{"n_layer": 16, "d_expert": 32, "normalize_top_k": true, "n_head": 3, "head_dim": 32, "vocab_size": 11124, "norm_eps": 1e-05, "warmup_steps": 200, "dataset": "wikipedia_en"}
Below are experts of layer 2 (counted from 0) of a mixture-of-experts language model. Rows are named router (the router's row for the expert), up (a neuron's input weights, with its number) and show model dimensions 48-95. Each number is 128 + 24 x the weight over its row's rms, rounded and kept within 0 to 255. Numbers have three digits each.
After each expert's rows: "comes after" lists some tokens at least twice as common just before its tokens as in all text; "gets" lists some tokens that make up at least twice as much of what it gets as of all text. This comes from a sample of Wikipedia text that the model never trained on. Tokens count by the router's weight.

# expert 237
router:141169147100130148161155101150101121153139151137130157065133170146137167143129118157151152134145095047131123085108100088124148162134115131122153
up0:150155125152099156159138099168108116147152124113107085093078138161101175161141154150094137158150172102145117090114094145144150164118087135132130
up1:122129148160120115183145151143105115125123113117106148116131177122137146147160137097106097132122079116131100075122128151134146117118082106111124
up2:141125097137104117140130140101159181099137145111161130102101083125089114110156111102085169075140131102113092131159116142144144173108152101145181
up3:134123152095161107116138136122140153140132128149129120095158175125105137133136133112180150122133103114083118111180121136120141151134124145180161
up4:140136162119088102109125105119125143129115153161198121130126097146150174085130168112092100107120125143124123126136123181107095120119139180099119
up5:161108102183124108120137111089116133116141154141140154125110131139153152121122155114132114134137112072125107122166106145107105072148137131067139
up6:116154059112123133137120127129132107134114104110109173094139160151093150130163159124082144130157107123110129126115147079138088109174115101142132
up7:141159114141101118156153150163092097139102135133103115132148126146107108111128146139137123138090183102145114096089177125119177078150098133125174
comes after: ", ", "- ", "in ", ": ", "of ", ". "
gets: "199", "Z", "K", "Le", "Gu", "De"

# expert 121
router:120141129119097102094141124142133160095128115141113102127148148103120171136133133106127166131159132135156145150130129087141157171085103107094155
up0:120158139172115129145142105131085115156103099144164123107120144113116130144131139098147155171173112122136139098119145153109100122130131104071167
up1:122101137119107117097157119111104165137174160144122115151123151171153141128144124101106136138123044119114091116140089161118137131131154129140144
up2:123083118125131130179163182112103081102106119132134144146133129114116146147109145153114114162133123124149128109137118114105094099111118172134128
up3:121123139090127104126112162116121162132135095123136119130153126069096151131115116113152107131135128142117144122130124130119152119105116122114107
up4:118130152118108139158149126078131125131166084124131083092108143160135113101165136108141137111122107127087114140107089124062148122122095116171113
up5:104133074152136152109147142144112169131130133137149105103121156135156121133143121155142134176150084120138113126114179093175136135129121113119155
up6:150142141142104154058108120119155172163158126112110140113125114143127117144102140163086144095121113157128116137149086096142106098106156174151114
up7:129110169145171157147103137102098110156152141111144131112154121109164150154111144084144117117096117116118118142088075118127102160128172152115089
comes after: ", ", ". ", "). ", "\"", "said ", "People"
gets: "\"", "that ", "'", "which ", "this ", "This "

# expert 122
router:133169142135093138091105114127142134159087176140104136122173090162131181110130161154118138114106093146103128160146087111135117125110126132139109
up0:157109102171125147115110126142149174120139097132110135106172182122157105122160109093103153130142098097118150135071072141149129101093103134134140
up1:113111162131171122116161079150174126130124173104173118147079146126138147122100114153157092140131122131121145109124123110187148132117127146106111
up2:133163143156133145152101128112131163117131135149154203109117186139100137112151163103124129107138152118122148131128096129135109081124137082101088
up3:131084093169133080098128107129100121117110126122127099111140160122153141088109134155146108150094095153155155102125102128161175114096107129138185
up4:115119111084113123127123150089135155129156111116112175150142138121152119136128128133095147103166126143127101147124113166179141131108100129113104
up5:103139127141144090112166084133115093186118165143161142129134146142117138153095134139118131096160111101136112159126117191123152145110081151113127
up6:144151165118075119169124144142123123164136131106134162143132121130086166116171162100174123102150172133156120142154154109161115114159148123105133
up7:155144151117118146140116105157135109183088161128096114138120139154120167136155091147110137150179103149090117149099099125101120137130136177079095
comes after: "| ", ".", "–", "201", "200", "202"
gets: "0 ", "1 ", "2 ", "4 ", "3 ", "8 "

# expert 142
router:145127135157149152149094097083154171096139138166160167122160104113141138114131165137109138116102136165138126142157072153130121106071086165104135
up0:096115115088164125117117145126085122112114098129122141118146092072134132159129154105103139107131169126129182112101147100156165147128116128159126
up1:119162158124160117114102123090147179121128160107143141162135120149153132120136148120145156143074128097130121083136108132127103130135104147085141
up2:109056141137116110094148166115133111165169145123125083147165105110115171123121171120173125126159128115177112167124165133153106128070082171087115
up3:132143138107138158151135148113162121181101155143108126138095109128119132151117144095109094146115114103132079117201111171153130090152126098118115
up4:123134104173103107137151094090115149114165116141113180106116126142132112124158090103130150111120114164117095135116089119132130194100149143109132
up5:143145146088147165142081159119111131140113164128117143140132130118128110102122123150117105158162098142124135098130108148075111142112087157096102
up6:125142094155122120141161114152132178134128090131107133102130136112104101142126149114121130077184159149122165130129084152113170141145163115079102
up7:121132125099136126121089145140154112127117121086099122123114115132098094121133121131085150129108166093171123117148131096098116155113138187110175
comes after: "| ", ".", "–", "201", "202", "200"
gets: "0 ", "1 ", "2 ", "3 ", "4 ", "5 "

# expert 140
router:137137132118089122127127144132138125159133139126163118117113147114100131202122122125129160116177112072142103104104145107117163139155097133101131
up0:128125131131149135145151141133071136109143139144103086125155100133143158137076153103119104111132153092112107167178121149132115132200127106123102
up1:123153124126137133119123124094177137155115131124125139120124150117146132072077123105094103090176109118143153118135131124161112146113147126080119
up2:129106116120119110142121103107131154147096133112093116149156152112119149167084128089126086132161148134073094139125165135159139136183155129165147
up3:182129100145121165137133121124109137146176122104127101122129098121138121140134134084087137161145113149106094109134129141117098121156145112114143
up4:114106101153124115133140134106118171142148086136144184143159115124098106113108084121130116174140134084110137118097090137163118119134157101193128
up5:115136157138133111128151122105101116159077148164143151168142153153165122131099123083125137096122182125125097130115152184117153083146120105120089
up6:121165117091124100150122119090098086194139147094130129111122140103097139146147140138115120142159152145099093132097097141111139114084113148139135
up7:116124122110106080101137133168120110114127140120071134147109131104148181113121086098131121109154149116125095152121142104162116161128118131186156
comes after: "- ", ": ", "(", "; ", ". ", "″"
gets: "B", "H", "R", "P", "A", "W"

# expert 38
router:167103133169106085126131167106092105162160101154107140143136159130131151133122079130094181119122138071123127115099141130117115149150122169103160
up0:116099155174126124149116144105086142142137109166144140152110139125122080167133113111123135138148111095135117145116154153143152138147102105111175
up1:116170101141136119148131096149125138134150149158131164111132138124123165137155122102148154114094117128175137086150095140105103107139106130114128
up2:154123117165116124158141131089116158132131101098121128119119140107089112134136106132128131090112148078067160134181146126133143132143136112140130
up3:100140089138111094119188115115143158150126115093091090154137159148177136148082122148122098129149128102154099087110130105129129137111142135066144
up4:151156127134082130147148108132072135139128113172148107118117124106125087163097171125118109131086147138126078144172150064091114129137118140127133
up5:164131124124144092118112090138114143135079156067118098108168104151114155171103130123172133102123115094141130085127086166105128170160105096139144
up6:147136108137142159136170121144082137119156128098138132143127157150113129121150093133155158121126129122121114103102110125143143105127172166110121
up7:096131143098087167169126118148150120129188142108131110139191118153097143135137184143093108096115127116121083106119177094118162125132143120162098
comes after: "0", "1", "2", "3", "U", "S"
gets: ".", ". ", ").", "}", ".\"", "\"."

# expert 29
router:181125131099144120140106154093122101164148164154103153138154131151165132114101148133138112139163092159133140135155159088094111105159150117145166
up0:122130121155128133143106118116128114144101115120134138116097148163101095171092129136123137104116172143144109162127141114110157135120147130155094
up1:118124079134113125105121144138108103140152125083099148094153175179100139135143137127111112122147106120115102127106078144085130152130110159146117
up2:122119110140112089141112121127141131151121133182100100109086135131125156126128146109140114133130157126106097150146130129138107148180128102079105
up3:101134135144119164124092126149147142133149128130128104118117186099135144165125151108091147149122098106062123153131104093133115120134156104120107
up4:118169146099107154175152115125121056128130131138133120133136091115136097128122152130117116095127127128167139128159123146134146141105117090139120
up5:150125154091105131099158132108110152149108166141101105142146113136103158131120146089110113071116137143131118119125168118135145138087111098175138
up6:132129126168142130133155129103105157128159153157130144143105166132094148096129119084151152137144097159086114156141099122077104131110134121141171
up7:144179141123162106129154109127069122116108113119143137139133147129117177117137139138166177074174133111112170139101117137141110080148112137111099
comes after: "(", "in ", ", ", "–", "| ", "In "
gets: "201", "200", "202", "199", "198", "197"

# expert 87
router:151160130122127146132179155108126119160121179092150160139129134110091137159182076122109136094152139135119112109114111113129123121145115099123128
up0:122123121117167115183094130096105204122157127166160094136100153116120118092130097113152111126145127083100124136158133133123108156159103118107090
up1:157152153110124127125126107129113149167115141121143145155120160119102142157124096106143142131140146153138133129135140150178113141146128125132082
up2:096112127139117116136125130114125144139109142121107132106091089152101180142140114147131151115137099136131118101081137138123157106159119124125156
up3:150116075144134125094134142097093170097138165138159096138123140150159122153114078110135149121109139095179123125115160115117151080133150106132171
up4:106163139129137100110159127136110126124147127115150149121151148111094162126133121137124125098137137105117130125141090119122129139097135074170109
up5:139127124117092113131126178100100077096127147094144182151179160133105141155164116131123111125126123103127130113126124121132186117112084141088158
up6:147150119136136158158117126147123119132141168131128153166088106123125143133076128131109125139105137092103100100127090132088109155117151148154143
up7:158182138196131173156135113124115119177135104152112106130118127118107124144133118091115113178148098110155115086142082157162119134171124132143121
comes after: "| ", "\n", "0", "1", "2", "4"
gets: ") ", ")", " ", "| ", "), ", "|"

# expert 236
router:130112165110097123105149169150072132121145159141116101104142150153142147175132115137115117119119108119133150112114092096116100123149146127117116
up0:134124123115142104136124131120131185138123091141096164109147160111110122129120099142136149139106144149098153114093092161106091146146170109145158
up1:125079118126128140136180144132156168127158149092134100134131165125141123115091109081128136158162138146115135114087093081113106103134116161124145
up2:160130093114163111108113158135109165089123117156123125098146129093147158137120117135153152164120123140110120114125098091099150123081130143098085
up3:119136129085129134128151134134162158135108130167116152137119111136088083157149088091138127106127093157092120145083110128124121147121134119137157
up4:175152119126103136104144148110098112160134152143113119175105135118112129146140118143150140143133167104163081119152139145132135081141184131136149
up5:116088132135103142098160173117130150110131129139123150125103146154134155143107138120132146150138097172158130113159128081087125115140144155113135
up6:120151150116123118095123121098100178160169111134094104094125093152131161111156105138161117125169130104166128123108122108152103110129136120094114
up7:125100113150136086112169144102108128139179119098130102101160145135148127124100111115144163137129141140114112149088104131131119105125168150105124
comes after: "- ", ": ", ". ", "of ", "\"", "The "
gets: "F", "Al", "In", "Mar", "Con", "An"

# expert 167
router:140165146106134125118112111115110113188150180101125088102137148141096189115136131071135134098135126116168125086138101102103106180123126161120146
up0:135175152125116117121133070125121154142106141120179145093124097185110117159107159148100162104120170105143140101132104092141187105119132143125134
up1:115131081116127114112118107143148146145124117153118109124125158112094129121164131151102146146140097082133144095124159121152158086097104162139127
up2:119155124125095171166101113151136106146146130106134121118128104118095147129129108067126141137103115142141101073125111110094095142119146151104137
up3:170127130137120091122118151176122094170100090096141151157149163127103147124135134125142151115145134092146125119167149091125124137130146140101180
up4:155135161109112102078101098101118126155137136095152133061076147127124131096152117126124138131153133101174118164137124139136132130099144170104141
up5:129108104166121090142139121155087142122097092136138144105139160130108143157117183090137132187110110125106125109139162104115131090166158148125122
up6:149168092114144123145103163133127145130172135118159123091101128151130150115146111063143109119178136134167108150150136088119103168109075150117125
up7:132178160091103137157126092117117109142146167137117137118089141156097125135131123067096132118106115133108125120139081186106119171133134124112148
comes after: ", ", "- ", "/ ", ": ", "in ", "of "
gets: "Al", "United ", "ir", "é", "Mc", "Am"

# expert 15
router:121142162155087152153096195120138141123095161124109105158121127141119095161139112164104158102150105099140141162119113135116145133112134109071095
up0:183119115129156118154102085158167141138118159100151140108176136110105100113164146118147112101155079113116072120151102133128160169107162167124150
up1:169140122145136124145123145097122119159155178083202110068131136150127123122144105111122117142136110088130060142121134091105126140099159123143157
up2:106146113117139141167139151118075132124155104129115105086091141144125100098158118114129134129139138129110122120093139144169150111096090135126122
up3:122142123080131116130129154099123170118126090156167158101115180144117144098134115167085146157145140109133116165131128106130109142072134131113090
up4:135129145132113123131158143148068131148100155146073131132090132158121122146129110123136112130128178145163135140157148129132104081151153105109137
up5:142160112149091124111122149128108162098137165131129155121115136177132114116088137137146137093116164102139084109135138109131141152093179123108117
up6:140135126110132114147086152118087147190169122135114117122123166126118165160094102118129143171119131134129099113089101106081136174087101172141156
up7:088148127096123102118156136082153103129134126104113155109153147120119075158125185101138116119102115147103117144107116147126077136124128135122121
comes after: "| ", ": ", "; ", "- ", "(", "″"
gets: "H", "B", "G", "D", "F", "T"

# expert 33
router:140118137100102136121156138111165121164150137119183183099149124092124170105179098093102156114167169112096122153084139110123114080133149093097163
up0:173109115109115112133163142120147142118122119123111103113156113131148140151158102139154138125125130088089135089126111090186153072123141119133142
up1:137141156137170126159116130115064129155116120110114117151134176128119101152101136124139114112115109189140094140110144133106094138099159114159084
up2:135136097141146170142159145088148115144096130137144119127139109085131134136164139114101152103113135134126109151097170090126136140084146138128091
up3:144170146102135101090117127099149176151120126116140123126127103052133091141148128089119104119119112129094128102137114163135130155129127138169123
up4:145111123102190104139129172138150087150101119133172146099184174133114128114155145109173125126125157139131126178082149131125157119113119131140132
up5:095147104139153121123119127096179124114105147102140164115105178097129133079146111132110119115133152129106132141108123156117127151127118124165127
up6:096144138159122148116139120122167116146147110116166153103155178080131085076176121107129125143134160166170121114140154096139136108123154143111135
up7:144156132137082133120138125122134131148151122112137161138122097168109120129163141153092133099106178132163105150082157118080112103119111104127117
comes after: "2", "1", "0", "4", "5", "6"
gets: ") ", ")", "\" ", "), ", "). ", "\", "